Experts of a small language model.
Size: 14 layers, width 512, vocabulary 8192, 68.4M parameters.
Experts: 24 experts in each of 7 layers, 144 SwiGLU neurons an expert, 2 picks a token, a sigmoid router.
Training: a variant of SOAP for the experts, 579M tokens, 4416 steps.
Below are experts of layer 8 (counted from 0) of a mixture-of-experts language model. Rows are named router (the router's row for the expert), down (a neuron's output weights, with its number) and show model dimensions 0-255. Each number is 50 + 12 x the weight over its row's rms, rounded and kept within 0 to 99.
After each expert's rows: "comes before" lists some tokens at least twice as common just after its tokens as in all text; "raises" lists some tokens whose logits its average output raises strongly, later layers aside. This comes from a sample of Wikipedia text that the model never trained on. Tokens count by the router's weight.

# expert 18
router:63 48 39 46 41 59 51 54 41 44 36 68 55 50 64 40 53 39 57 64 59 65 40 60 41 70 48 44 33 47 72 21 68 59 54 64 33 51 52 81 59 52 56 46 44 72 50 57 58 58 49 41 50 57 51 44 60 54 50 49 37 43 63 54 44 64 45 34 43 46 50 46 58 35 54 41 45 46 49 54 39 42 43 32 65 47 49 58 63 34 62 48 58 37 59 55 60 56 68 55 46 37 44 58 66 51 61 34 64 66 34 47 46 63 47 49 56 45 48 44 48 53 46 77 56 59 54 50 42 39 45 33 57 62 42 44 55 45 49 73 36 60 48 40 83 46 59 61 50 47 56 55 55 47 42 57 56 63 70 42 30 57 35 46 51 51 59 56 69 50 47 67 49 47 46 16 40 54 34 38 53 60 50 28 68 67 51 51 39 38 63 34 56 50 55 52 45 42 53 62 61 37 49 59 70 59 71 44 21 46 38 49 46 32 38 49 43 55 54 34 56 36 74 42 38 45 80 51 29 70 39 39 56 46 51 36 20 48 46 28 62 50 65 36 59 52 65 53 53 74 47 46 29 46 62 73
down3:55 53 35 65 61 44 50 45 38 69 31 46 27 49 60 44 51 47 55 50 49 56 50 50 65 61 74 67 60 66 32 56 50 50 68 39 53 62 52 58 51 53 37 58 51 58 40 38 53 35 43 56 44 52 63 61 65 48 73 34 40 68 52 51 37 43 59 44 46 40 71 61 64 44 21 60 39 41 45 49 43 55 31 42 23 65 47 40 59 54 32 39 54 71 59 46 41 36 44 49 31 35 60 65 42 45 83 33 62 55 36 60 49 59 62 49 35 50 35 59 26 58 40 47 53 57 20 45 33 48 26 33 38 47 64 61 54 61 47 42 34 40 50 58 63 43 54 38 47 62 59 42 59 31 38 51 15 56 26 51 34 62 61 52 54 64 34 45 51 55 50 70 57 58 45 35 54 52 66 56 53 63 53 64 51 45 44 37 57 69 39 43 37 44 48 55 60 38 44 61 55 47 44 59 47 70 48 52 72 46 75 36 44 13 42 50 29 70 55 41 39 71 44 45 40 52 32 48 38 65 50 13 59 38 61 64 63 47 57 43 74 14 63 64 48 58 24 52 56 45 68 65 38 43 44 33
down4:64 39 41 57 44 65 58 66 25 66 53 68 68 76 41 38 35 45 45 54 50 39 63 60 61 46 59 51 57 54 29 45 56 78 51 50 53 38 53 27 34 31 32 32 60 31 40 42 45 40 35 40 34 40 49 49 41 48 29 47 26 68 41 51 44 41 27 20 55 72 55 41 31 46 64 63 64 49 57 71 63 29 52 47 51 55 43 51 71 53 56 61 47 69 45 40 36 71 57 52 51 42 53 34 52 45 67 53 71 40 44 67 34 55 51 69 58 54 16 49 40 58 50 42 74 26 68 33 49 46 39 24 39 49 44 70 53 43 46 33 57 45 42 40 56 56 54 53 39 76 70 49 40 47 39 59 52 58 61 46 62 48 41 59 40 54 53 50 39 50 30 31 42 53 51 47 56 46 43 80 52 46 50 38 68 62 41 38 40 55 49 41 68 53 56 34 72 63 67 50 54 58 30 50 58 56 41 50 20 60 69 59 60 62 58 57 35 40 72 63 53 45 63 30 38 58 55 51 50 45 37 40 49 37 46 46 50 59 72 64 46 51 42 44 28 53 70 31 66 33 37 36 56 40 45 44
down5:57 55 39 49 33 60 51 46 41 48 50 42 54 46 64 45 56 40 59 52 44 78 55 65 46 55 28 48 48 44 46 53 80 51 66 50 69 43 44 39 52 68 41 49 56 49 35 55 66 48 58 60 35 57 52 55 15 53 35 52 49 50 35 53 59 36 66 29 41 45 47 55 24 70 41 70 23 41 56 58 44 67 55 44 31 52 61 47 14 51 60 61 66 52 67 41 43 58 46 46 42 35 46 61 43 67 62 44 44 30 52 54 40 53 55 53 48 37 42 46 41 69 38 35 70 48 55 48 43 58 35 39 42 50 73 50 57 33 55 46 40 58 45 63 64 65 61 62 59 49 54 47 53 61 50 58 35 64 52 53 46 39 42 39 38 64 28 31 63 78 46 35 67 56 58 70 69 44 52 61 49 49 48 44 50 36 53 56 48 41 65 43 59 49 49 54 31 40 71 33 48 58 34 58 52 69 40 52 45 54 55 33 41 25 68 52 57 35 61 52 54 56 52 45 58 38 40 36 41 52 44 39 32 59 64 64 38 53 52 75 25 32 38 49 29 38 43 49 55 57 45 54 48 45 56 50
comes before: " |", "=", "|", "\n", "–", "\n\n"
raises: "-", " and", ",", "=", "\n\n", " the"

# expert 20
router:68 52 52 50 57 55 49 61 57 45 34 63 60 44 67 32 50 51 37 39 46 45 38 27 43 66 65 49 47 43 41 37 55 62 32 57 54 50 58 38 62 42 36 52 47 57 37 40 59 65 64 62 57 44 52 52 43 53 45 41 56 21 49 65 44 48 58 60 67 21 46 37 45 27 46 40 66 21 53 36 34 54 40 44 43 51 47 29 44 49 74 49 59 46 56 56 29 59 68 51 59 22 55 51 52 51 65 40 70 49 55 44 45 63 38 42 67 49 34 63 52 45 61 45 34 63 40 58 48 55 42 42 64 74 56 49 70 26 48 47 26 58 68 42 57 58 59 53 44 39 50 59 46 38 44 39 53 52 61 53 50 57 41 38 73 45 41 39 67 32 31 51 68 62 65 50 38 57 42 49 58 50 58 48 45 39 68 52 47 33 54 47 59 58 37 38 59 38 60 70 51 35 68 59 44 46 55 25 47 45 31 53 36 52 41 64 47 41 51 51 41 38 44 43 37 21 65 77 39 53 36 26 20 43 53 32 41 41 52 47 63 64 68 43 68 55 51 62 47 58 63 56 45 61 61 58
down8:44 44 70 53 41 51 45 48 64 60 64 25 44 43 58 35 47 55 44 50 51 73 50 67 79 63 43 17 40 67 56 42 24 48 38 40 35 34 43 51 37 50 40 24 60 32 49 52 31 53 79 66 57 57 51 33 41 47 48 47 42 43 52 65 57 67 37 54 49 77 51 54 37 50 46 58 43 57 57 54 56 39 66 53 25 77 41 43 61 52 45 55 62 44 67 53 55 39 55 48 38 58 37 48 51 42 69 38 52 55 48 42 47 38 57 50 48 59 57 70 51 49 52 55 42 62 47 33 58 47 41 73 41 53 30 27 44 63 38 47 46 49 59 56 41 50 60 36 48 48 50 56 27 72 43 77 66 65 39 42 42 69 46 58 69 57 38 63 71 52 46 43 57 61 45 40 49 27 56 49 30 53 38 40 41 54 56 46 45 62 40 29 46 41 24 60 70 55 62 43 48 47 55 53 52 26 30 41 68 59 67 46 64 30 41 35 56 68 45 27 85 65 42 50 30 53 64 53 43 61 52 57 50 56 48 56 35 62 34 44 47 33 47 43 46 57 54 86 53 65 73 39 61 37 68 68
down9:56 51 40 41 41 64 54 19 16 54 43 56 43 41 59 48 58 35 40 43 36 42 46 56 25 50 29 34 40 64 46 66 62 57 48 37 40 34 41 44 54 52 51 58 39 54 74 34 56 53 67 37 44 48 39 57 45 42 78 70 75 38 59 29 46 54 32 52 41 46 61 49 62 27 61 39 51 65 66 41 59 54 58 56 54 64 34 56 43 49 40 42 45 65 47 54 68 45 50 38 42 32 58 47 44 44 53 51 31 38 46 47 64 56 49 51 45 59 43 39 46 65 37 47 45 31 72 47 36 66 63 41 54 61 48 38 37 50 48 67 57 37 51 53 45 46 54 38 54 33 52 55 47 49 36 52 57 39 59 40 32 48 52 56 49 32 33 69 63 59 40 62 71 42 34 64 57 39 51 56 62 56 55 35 66 58 41 49 54 23 43 39 36 71 49 67 39 34 47 48 42 62 66 39 58 50 69 41 36 56 30 45 55 50 59 65 26 56 68 62 33 42 56 41 59 49 67 33 48 34 53 44 62 41 38 70 51 53 49 54 20 56 45 58 65 45 41 78 53 59 61 76 52 39 48 35
down10:56 53 33 45 32 46 71 48 79 29 46 35 46 59 46 59 40 55 22 71 33 53 27 38 60 63 61 51 75 55 57 33 45 48 57 38 63 24 46 51 43 58 47 45 81 62 68 46 39 63 61 50 58 53 49 43 34 38 49 46 46 40 36 46 39 39 48 53 54 73 58 63 23 52 46 63 46 58 43 62 37 57 60 71 48 51 52 23 51 67 46 40 40 31 53 36 54 42 41 58 60 46 61 41 67 52 43 34 79 47 66 51 45 50 56 64 38 52 60 40 65 36 51 50 27 75 65 61 46 59 57 23 48 61 18 44 32 66 48 43 44 55 41 43 76 55 50 53 65 21 64 37 56 63 63 39 58 35 24 71 38 50 42 64 38 39 57 40 19 30 45 27 42 43 40 64 41 64 43 53 44 59 53 53 65 39 41 58 32 38 48 43 47 62 46 42 42 52 45 49 45 46 41 47 56 46 61 58 46 39 59 63 42 46 73 49 50 50 51 53 40 62 57 45 45 17 90 42 60 55 36 56 49 34 26 40 44 48 45 45 35 61 33 42 42 58 59 40 31 65 57 40 68 35 42 34
comes before: " |", "–", ",", ")", ";", "n"
raises: ",", ".", " and", "-", "–", "y"

# expert 22
router:64 52 68 43 45 72 43 64 29 39 64 45 53 54 56 48 38 32 59 56 46 53 50 62 47 42 50 37 33 39 47 40 56 38 46 57 63 49 39 48 57 52 59 64 44 85 66 44 59 56 53 53 61 46 50 45 62 84 48 52 44 57 53 61 49 36 56 69 48 46 53 47 65 44 48 52 62 42 54 38 50 79 65 50 40 41 27 38 61 39 45 52 60 50 51 66 40 65 44 51 51 69 26 42 55 66 58 54 64 60 35 59 60 61 39 48 63 43 40 43 50 56 59 61 64 62 37 43 42 62 41 46 61 55 42 50 50 32 48 64 45 49 42 44 69 58 61 34 58 55 33 53 57 35 38 52 46 69 79 52 46 56 44 39 62 47 32 43 49 35 30 45 53 61 58 37 34 49 41 49 48 55 66 50 60 76 50 72 41 37 45 65 55 62 52 51 52 44 33 58 63 64 51 49 76 44 46 59 33 25 32 26 40 46 55 46 46 43 49 35 42 42 42 39 60 43 51 58 47 58 38 40 41 65 43 19 30 63 59 52 49 47 78 52 23 60 55 56 36 57 65 60 40 45 70 36
down5:54 62 53 59 39 31 63 58 55 60 37 36 31 70 72 57 58 45 63 58 41 40 48 25 64 43 54 51 48 58 47 49 69 53 50 43 47 59 45 45 60 40 54 60 53 52 62 47 45 47 86 42 50 62 46 44 57 48 40 41 56 48 57 50 35 46 60 44 35 48 54 51 82 38 51 47 61 61 74 49 52 33 25 50 50 37 42 56 47 24 46 59 42 44 75 55 48 26 61 59 58 55 44 57 55 62 30 58 58 57 57 55 29 71 33 41 52 42 41 31 33 68 41 63 59 42 49 24 46 68 48 39 31 43 45 40 47 43 57 48 49 32 54 63 34 39 55 47 62 53 57 66 33 54 21 69 57 23 58 42 60 60 77 33 64 80 52 40 44 47 31 50 40 62 53 45 42 49 57 61 56 54 32 63 45 73 22 53 58 54 48 44 44 25 44 49 62 45 50 51 38 53 68 48 49 59 29 32 58 60 46 41 74 53 42 44 62 61 57 43 54 69 48 58 34 53 40 51 61 48 25 50 51 45 40 49 42 45 52 62 85 30 51 58 65 40 51 61 33 33 47 49 53 23 62 45
down6:33 50 51 63 32 63 31 45 54 45 48 44 45 42 34 59 43 37 25 51 47 59 48 57 38 45 79 45 57 30 61 55 65 53 31 57 27 49 31 61 35 56 45 46 76 47 57 47 35 51 55 42 39 37 61 74 53 52 54 56 51 43 53 45 47 29 52 46 50 44 65 36 67 32 59 45 58 33 61 46 54 55 50 22 41 50 47 59 61 38 43 60 41 56 34 39 35 69 60 47 61 71 51 36 44 64 47 57 40 58 44 50 40 69 51 60 66 48 45 38 75 69 68 38 52 71 67 40 56 57 71 46 56 66 54 43 57 46 70 27 64 45 49 65 45 51 50 34 33 70 62 59 46 45 45 49 54 54 71 47 38 59 40 53 50 52 55 48 32 49 74 44 56 34 61 35 46 57 57 60 63 40 47 43 57 76 60 57 69 36 49 47 52 43 52 33 43 67 57 70 63 36 50 53 42 28 41 51 69 62 40 76 34 31 38 48 24 66 66 41 54 40 61 33 47 46 50 53 52 35 74 67 62 59 46 52 38 72 39 42 61 73 46 47 44 41 43 56 56 61 51 40 62 71 43 44
down7:57 50 56 40 48 51 41 55 56 76 71 62 28 69 51 47 53 07 45 46 36 60 41 64 45 41 51 37 54 47 36 76 35 46 42 68 60 44 46 68 50 47 30 81 67 54 43 58 41 60 60 45 55 47 54 19 54 67 48 45 35 43 24 41 51 36 68 58 57 67 45 52 36 41 59 37 47 54 36 35 52 57 52 56 51 52 65 46 38 70 43 33 34 38 47 34 45 44 94 42 67 39 48 62 68 67 62 25 50 49 56 44 47 47 39 65 44 30 37 45 60 46 57 25 33 50 46 53 62 59 77 46 52 68 76 46 42 92 63 56 38 53 56 48 49 59 33 56 44 49 41 31 56 55 50 39 51 55 62 51 79 42 54 66 41 61 62 22 49 51 51 60 36 55 68 54 58 53 46 53 47 50 63 67 56 25 42 41 47 63 57 59 63 46 59 41 37 55 46 37 41 71 50 39 52 44 73 63 64 39 53 49 68 54 26 43 37 46 63 36 56 35 36 40 47 57 45 32 47 57 48 45 58 40 41 75 32 39 39 50 48 70 54 51 32 64 39 66 43 51 80 51 69 44 33 50
comes before: ":", "\n", " |", "|", ")", ";"
raises: " (", " |", "\n", "(", ":", ","

# expert 2
router:47 57 47 27 62 33 59 63 61 63 48 25 62 48 58 27 19 50 55 42 54 51 31 39 42 42 79 49 46 31 47 35 67 67 44 62 34 41 77 45 56 39 56 44 47 53 66 46 40 72 50 47 63 65 46 38 65 63 75 52 73 56 60 60 55 72 49 50 50 52 53 53 60 52 43 51 64 44 54 41 41 76 53 44 53 59 35 52 57 34 43 49 59 50 57 47 30 38 54 42 25 37 45 46 58 67 59 34 56 39 38 53 47 69 65 50 60 42 44 44 46 56 66 42 53 66 38 29 36 45 41 35 57 67 52 59 54 39 55 50 34 72 63 29 69 69 71 68 38 31 41 52 55 22 54 47 58 54 55 42 27 62 54 52 54 44 61 53 58 61 44 64 45 34 48 49 41 54 48 60 48 67 61 38 59 50 45 52 60 33 53 39 64 50 27 62 34 59 39 63 83 36 59 46 51 57 51 36 42 47 42 28 36 39 47 49 51 38 51 26 42 51 49 22 58 30 49 60 41 47 55 41 19 33 44 39 38 61 44 41 55 46 57 49 64 41 47 55 45 58 50 63 29 58 57 48
down3:54 54 62 73 51 43 69 38 54 53 61 70 53 68 38 36 40 70 61 20 52 51 52 50 36 54 45 26 54 47 50 39 61 57 47 60 46 54 40 42 50 52 24 57 60 54 23 56 54 61 52 52 42 36 48 50 40 35 60 39 62 56 50 48 21 51 50 61 66 58 46 36 34 46 39 39 67 70 47 60 53 65 55 65 37 68 54 55 49 75 47 79 45 57 57 50 26 51 31 49 46 36 31 24 45 66 57 16 46 32 44 60 42 56 69 65 49 33 65 34 48 73 65 51 35 35 49 40 46 51 53 51 53 53 55 38 42 49 66 58 45 39 58 57 47 54 37 52 48 81 52 57 45 38 35 61 52 49 45 44 48 64 60 48 53 46 62 55 26 47 53 43 53 43 37 63 33 60 50 47 56 52 56 43 57 41 45 42 35 78 54 39 23 39 49 42 41 65 57 49 58 65 61 40 29 49 55 48 46 45 44 49 64 52 59 54 40 56 53 63 55 36 54 54 41 53 50 64 52 51 37 56 61 50 67 52 42 43 68 51 53 47 34 73 26 48 79 46 52 66 33 58 32 49 37 72
down4:58 65 59 65 60 57 32 56 44 62 44 52 45 50 47 55 43 54 24 81 72 39 40 56 46 58 54 52 72 27 66 58 51 50 44 43 53 37 50 59 46 61 46 73 39 47 53 83 42 43 41 59 63 61 46 60 51 68 52 67 37 47 53 56 46 44 55 60 50 54 59 52 42 73 62 32 46 48 64 50 48 47 62 30 44 40 56 53 43 37 30 60 76 52 56 54 56 47 47 52 57 55 37 29 53 69 60 23 32 60 46 43 45 52 64 61 54 52 58 37 63 58 66 43 64 66 56 52 38 49 45 62 33 49 42 26 54 36 51 63 47 56 52 48 39 30 58 41 53 40 35 54 57 55 44 39 34 31 37 68 51 48 40 55 55 31 50 43 27 34 54 50 45 66 57 60 63 67 51 53 48 43 52 43 46 47 47 03 54 61 20 49 40 50 59 47 46 73 60 70 68 68 49 57 45 50 34 50 36 37 63 72 29 40 60 74 50 54 62 64 42 61 63 54 49 52 46 58 63 50 43 43 39 66 59 53 63 43 47 78 63 44 38 60 60 33 52 33 48 29 48 30 39 41 38 46
down5:41 50 51 35 45 44 41 65 44 42 54 68 82 46 63 59 54 46 50 53 54 43 47 42 42 56 53 59 50 52 56 65 28 30 30 63 53 33 60 36 45 48 35 64 56 46 46 39 43 68 37 54 58 75 48 47 52 57 30 49 51 66 63 42 61 44 48 49 44 54 50 57 72 47 33 44 57 40 52 36 54 53 50 58 51 53 48 52 41 49 70 41 39 64 50 34 52 48 55 20 40 36 55 73 63 58 53 59 91 40 54 44 25 48 22 32 38 51 31 59 41 53 48 58 82 35 47 56 46 48 59 49 52 66 44 51 47 70 60 55 68 30 57 45 58 46 50 35 45 65 75 68 44 59 36 60 72 56 46 64 71 49 60 78 54 54 48 48 42 25 47 40 68 47 54 58 70 42 79 25 60 42 65 51 39 44 34 63 41 47 49 63 46 46 50 39 35 32 65 28 28 50 69 67 26 54 51 55 44 56 39 79 62 46 43 43 52 47 49 29 58 57 54 44 43 47 39 40 43 56 49 39 63 54 62 59 41 69 46 58 45 54 42 38 32 70 65 51 60 37 63 70 41 54 48 51
comes before: "=", "\n\n", "\n", "The", "See", "In"
raises: ",", " and", " W", " C", " (", " S"

# expert 16
router:60 50 59 58 42 53 50 62 60 53 42 42 56 30 45 33 35 36 50 63 53 33 34 43 42 38 53 39 51 56 41 38 56 57 46 59 40 50 49 53 64 54 53 46 41 64 39 39 45 59 43 50 54 43 64 30 42 50 45 50 56 50 61 66 50 66 53 58 57 33 30 45 70 38 57 30 55 41 69 32 36 57 41 58 72 62 38 58 82 47 47 84 47 47 57 47 58 58 41 51 56 36 30 42 75 56 46 49 55 48 44 28 40 69 41 27 49 40 47 55 72 60 58 45 60 38 31 49 35 49 41 55 56 50 48 43 67 43 44 41 57 50 52 47 51 53 56 32 28 56 37 50 58 40 31 33 38 66 58 46 47 62 41 36 45 11 24 40 47 39 36 53 42 55 52 38 50 54 48 72 48 45 69 48 65 50 38 66 36 62 49 35 52 78 67 44 63 39 40 67 54 45 70 72 41 57 39 46 31 52 39 45 44 60 62 65 41 43 38 34 31 34 48 38 53 07 59 70 35 46 32 40 34 32 53 36 35 69 42 30 63 54 47 29 48 45 57 49 47 46 59 53 28 43 72 41
down0:39 25 34 58 56 22 67 60 33 51 51 53 46 63 40 55 52 77 43 30 49 49 49 75 59 54 58 52 40 33 41 59 31 50 66 75 60 46 48 46 49 68 62 77 38 43 49 58 50 51 67 49 50 42 43 51 52 36 56 47 44 59 48 52 57 71 43 66 56 77 45 38 33 68 24 52 53 59 70 39 36 36 37 72 50 43 58 50 47 72 42 49 43 39 55 47 27 78 57 56 57 26 61 61 26 56 40 62 57 57 66 44 48 56 45 44 32 41 68 54 49 58 60 34 57 50 54 47 61 43 53 50 45 67 26 43 57 57 48 53 59 43 38 65 50 40 52 40 51 37 57 53 56 47 63 53 59 55 68 36 31 58 45 57 51 54 59 52 68 50 45 56 24 41 49 53 49 31 63 39 40 53 28 27 42 50 73 63 55 30 35 65 49 34 48 68 63 28 71 46 41 30 44 41 66 33 50 46 55 64 74 70 59 27 55 55 60 50 60 58 45 49 51 47 44 59 41 43 49 59 43 58 48 54 54 62 48 45 57 35 54 40 43 45 56 67 72 46 51 38 45 64 56 49 27 31
down1:47 66 46 55 51 38 51 33 64 37 44 63 46 59 52 53 41 48 55 42 66 45 69 42 73 58 53 54 43 30 42 41 40 56 58 48 44 73 54 67 59 56 54 38 47 48 49 45 70 61 54 52 36 48 47 37 40 37 46 63 61 31 52 58 35 52 36 25 55 52 39 57 45 45 36 48 53 60 46 34 36 45 25 46 59 54 44 69 67 50 35 34 64 49 56 52 50 59 50 25 37 70 70 51 60 75 66 40 36 36 48 77 34 37 57 56 50 39 53 57 74 55 66 64 63 45 41 28 64 43 53 30 53 45 59 71 45 32 62 61 42 62 36 60 13 41 51 51 65 50 62 54 58 15 71 34 36 69 43 55 43 66 47 51 57 35 49 41 60 53 67 52 49 41 45 39 51 53 46 11 49 39 54 59 45 57 39 47 39 37 50 59 46 35 37 45 46 58 41 63 50 52 72 58 59 59 54 55 39 37 58 31 40 52 39 45 39 27 45 51 51 41 43 49 53 29 65 60 51 59 52 39 62 61 55 40 49 55 69 83 25 45 37 28 22 64 43 49 62 50 48 45 33 66 55 32
down2:61 47 29 53 64 70 40 63 41 40 63 44 43 55 54 68 44 20 58 33 40 49 44 35 33 64 56 68 53 53 46 59 59 30 41 49 58 58 43 63 33 57 38 49 69 35 31 62 64 58 63 46 36 39 57 15 43 45 57 62 54 32 48 72 53 38 86 45 47 57 35 42 61 78 58 24 47 47 53 63 64 66 12 36 31 53 61 44 69 52 45 58 37 52 49 57 61 76 59 56 49 58 21 35 37 57 53 60 23 38 60 47 47 64 59 46 51 50 55 32 51 40 64 64 46 49 41 51 43 66 56 61 36 70 56 34 65 59 51 37 48 53 39 62 37 51 37 74 48 58 47 52 60 56 46 50 46 31 39 41 53 41 39 46 46 35 39 39 46 56 63 17 51 47 59 44 49 44 50 49 43 45 51 62 78 65 59 50 47 77 60 59 39 50 38 40 41 48 65 60 55 34 60 56 50 36 48 53 52 39 49 61 52 62 52 55 46 43 49 51 46 36 55 57 34 49 44 47 62 44 44 66 52 26 56 45 70 41 49 60 44 60 51 43 47 76 58 58 50 58 49 39 33 58 42 38
comes before: " of", ",", ".", " and", " in", " were"
raises: ",", " of", " in", ".", " that", " and"

# expert 19
router:62 55 42 33 45 45 44 58 41 38 47 47 48 44 46 25 46 13 39 43 46 56 43 56 50 49 44 53 49 69 78 42 70 68 56 70 57 38 53 39 54 52 51 58 38 47 52 60 51 54 46 39 65 36 51 40 39 68 37 48 58 39 46 57 71 58 41 43 52 35 44 45 73 53 56 49 70 42 59 45 54 67 68 47 71 51 32 48 57 48 45 55 49 51 59 43 22 48 73 54 53 42 43 47 63 71 59 33 50 49 39 55 57 69 45 49 46 44 44 35 69 48 65 49 53 57 61 53 38 47 33 43 46 58 47 53 54 46 49 71 64 77 66 41 54 50 58 47 49 48 45 59 52 43 56 63 47 60 56 39 58 56 58 35 51 41 50 37 50 49 39 77 74 56 56 30 48 52 47 76 55 55 65 48 93 71 51 56 62 23 41 43 59 56 39 39 42 46 36 70 37 31 59 52 66 45 63 51 25 63 32 44 54 45 48 72 28 42 63 40 48 30 65 32 54 44 59 55 26 35 44 50 22 37 52 44 42 64 52 50 60 39 60 49 56 41 57 47 50 62 63 68 48 52 67 47
down8:31 64 79 47 34 60 56 42 56 63 50 51 41 54 68 56 40 21 54 47 43 49 45 66 60 33 33 46 34 58 48 62 41 36 35 37 35 34 44 54 58 46 40 62 73 41 68 35 49 45 76 72 66 50 45 43 67 40 48 58 43 50 73 44 48 30 58 54 58 68 47 19 68 61 69 54 54 59 47 54 47 58 54 67 40 31 48 60 38 40 48 42 41 32 39 33 46 34 51 45 49 29 40 46 50 68 62 54 24 54 39 51 53 62 30 71 49 50 36 76 51 63 60 35 46 54 41 39 40 32 54 54 49 47 44 59 47 63 47 48 56 47 67 41 65 44 38 78 45 25 56 64 48 44 54 61 34 53 52 47 52 36 33 50 56 53 73 59 66 62 52 47 53 60 54 59 50 31 57 63 59 52 45 59 59 75 31 58 68 28 46 41 44 42 32 31 62 42 42 37 33 63 43 47 36 67 24 36 61 59 41 50 41 49 40 45 38 60 32 67 37 27 63 64 24 47 74 63 43 57 50 59 45 50 54 52 25 40 47 61 48 70 50 45 60 75 65 53 51 72 46 35 35 46 60 51
down9:55 33 53 66 53 37 50 41 37 41 50 41 51 62 42 54 47 50 46 37 57 32 43 64 54 45 45 69 45 62 43 32 59 32 62 54 69 37 72 40 61 34 48 47 41 33 51 60 47 65 56 52 66 81 59 43 47 45 51 53 71 49 71 55 51 39 46 57 44 49 77 70 38 54 37 52 51 50 39 58 69 45 45 60 48 70 72 53 37 39 49 56 44 49 35 46 30 47 52 68 59 70 57 58 19 43 61 63 37 40 45 38 31 44 33 60 56 48 63 41 53 21 42 18 47 40 32 40 31 47 48 63 30 47 38 56 46 65 68 57 48 63 55 45 69 36 33 34 31 50 57 29 24 49 56 39 56 72 54 57 39 45 26 57 90 48 72 36 30 45 52 41 62 49 47 48 65 52 45 39 58 56 53 49 70 35 53 59 30 62 53 35 39 57 66 59 53 44 65 34 63 74 63 53 57 51 66 45 56 78 45 43 40 49 37 38 25 58 42 34 47 26 34 65 56 52 41 51 53 41 66 32 51 54 49 66 85 49 60 51 61 60 66 67 52 46 55 58 40 51 40 59 51 38 37 47
down10:28 53 57 48 28 56 42 44 36 49 48 41 52 47 69 27 35 45 44 64 38 64 58 70 57 52 39 65 43 43 58 63 65 57 26 37 53 68 62 50 23 30 72 57 35 64 40 71 51 37 37 49 62 28 56 41 47 48 66 58 48 55 48 47 64 40 32 32 50 35 49 40 51 48 53 61 43 38 59 35 34 54 55 46 42 57 32 64 54 66 51 66 49 38 50 53 53 31 54 56 33 52 40 56 51 47 53 54 37 63 48 64 30 39 23 37 46 52 41 53 47 54 70 30 53 56 25 48 48 67 40 29 48 49 50 45 46 46 57 77 47 69 36 39 62 51 37 56 32 57 60 59 34 50 46 84 23 66 58 60 26 45 47 70 35 64 58 45 50 51 60 52 77 51 58 43 56 36 49 63 52 54 24 42 40 45 64 40 37 43 72 33 66 57 59 57 33 52 36 34 39 63 45 43 60 35 69 46 54 67 29 70 60 52 66 48 38 50 53 47 42 54 79 54 46 34 47 43 29 31 52 54 38 46 59 70 43 51 48 47 55 32 69 54 56 48 31 63 37 46 50 50 74 61 53 62
comes before: "=", "-", "|", "The", "In", " ="
raises: "=", " =", "M", "-", "R", "As"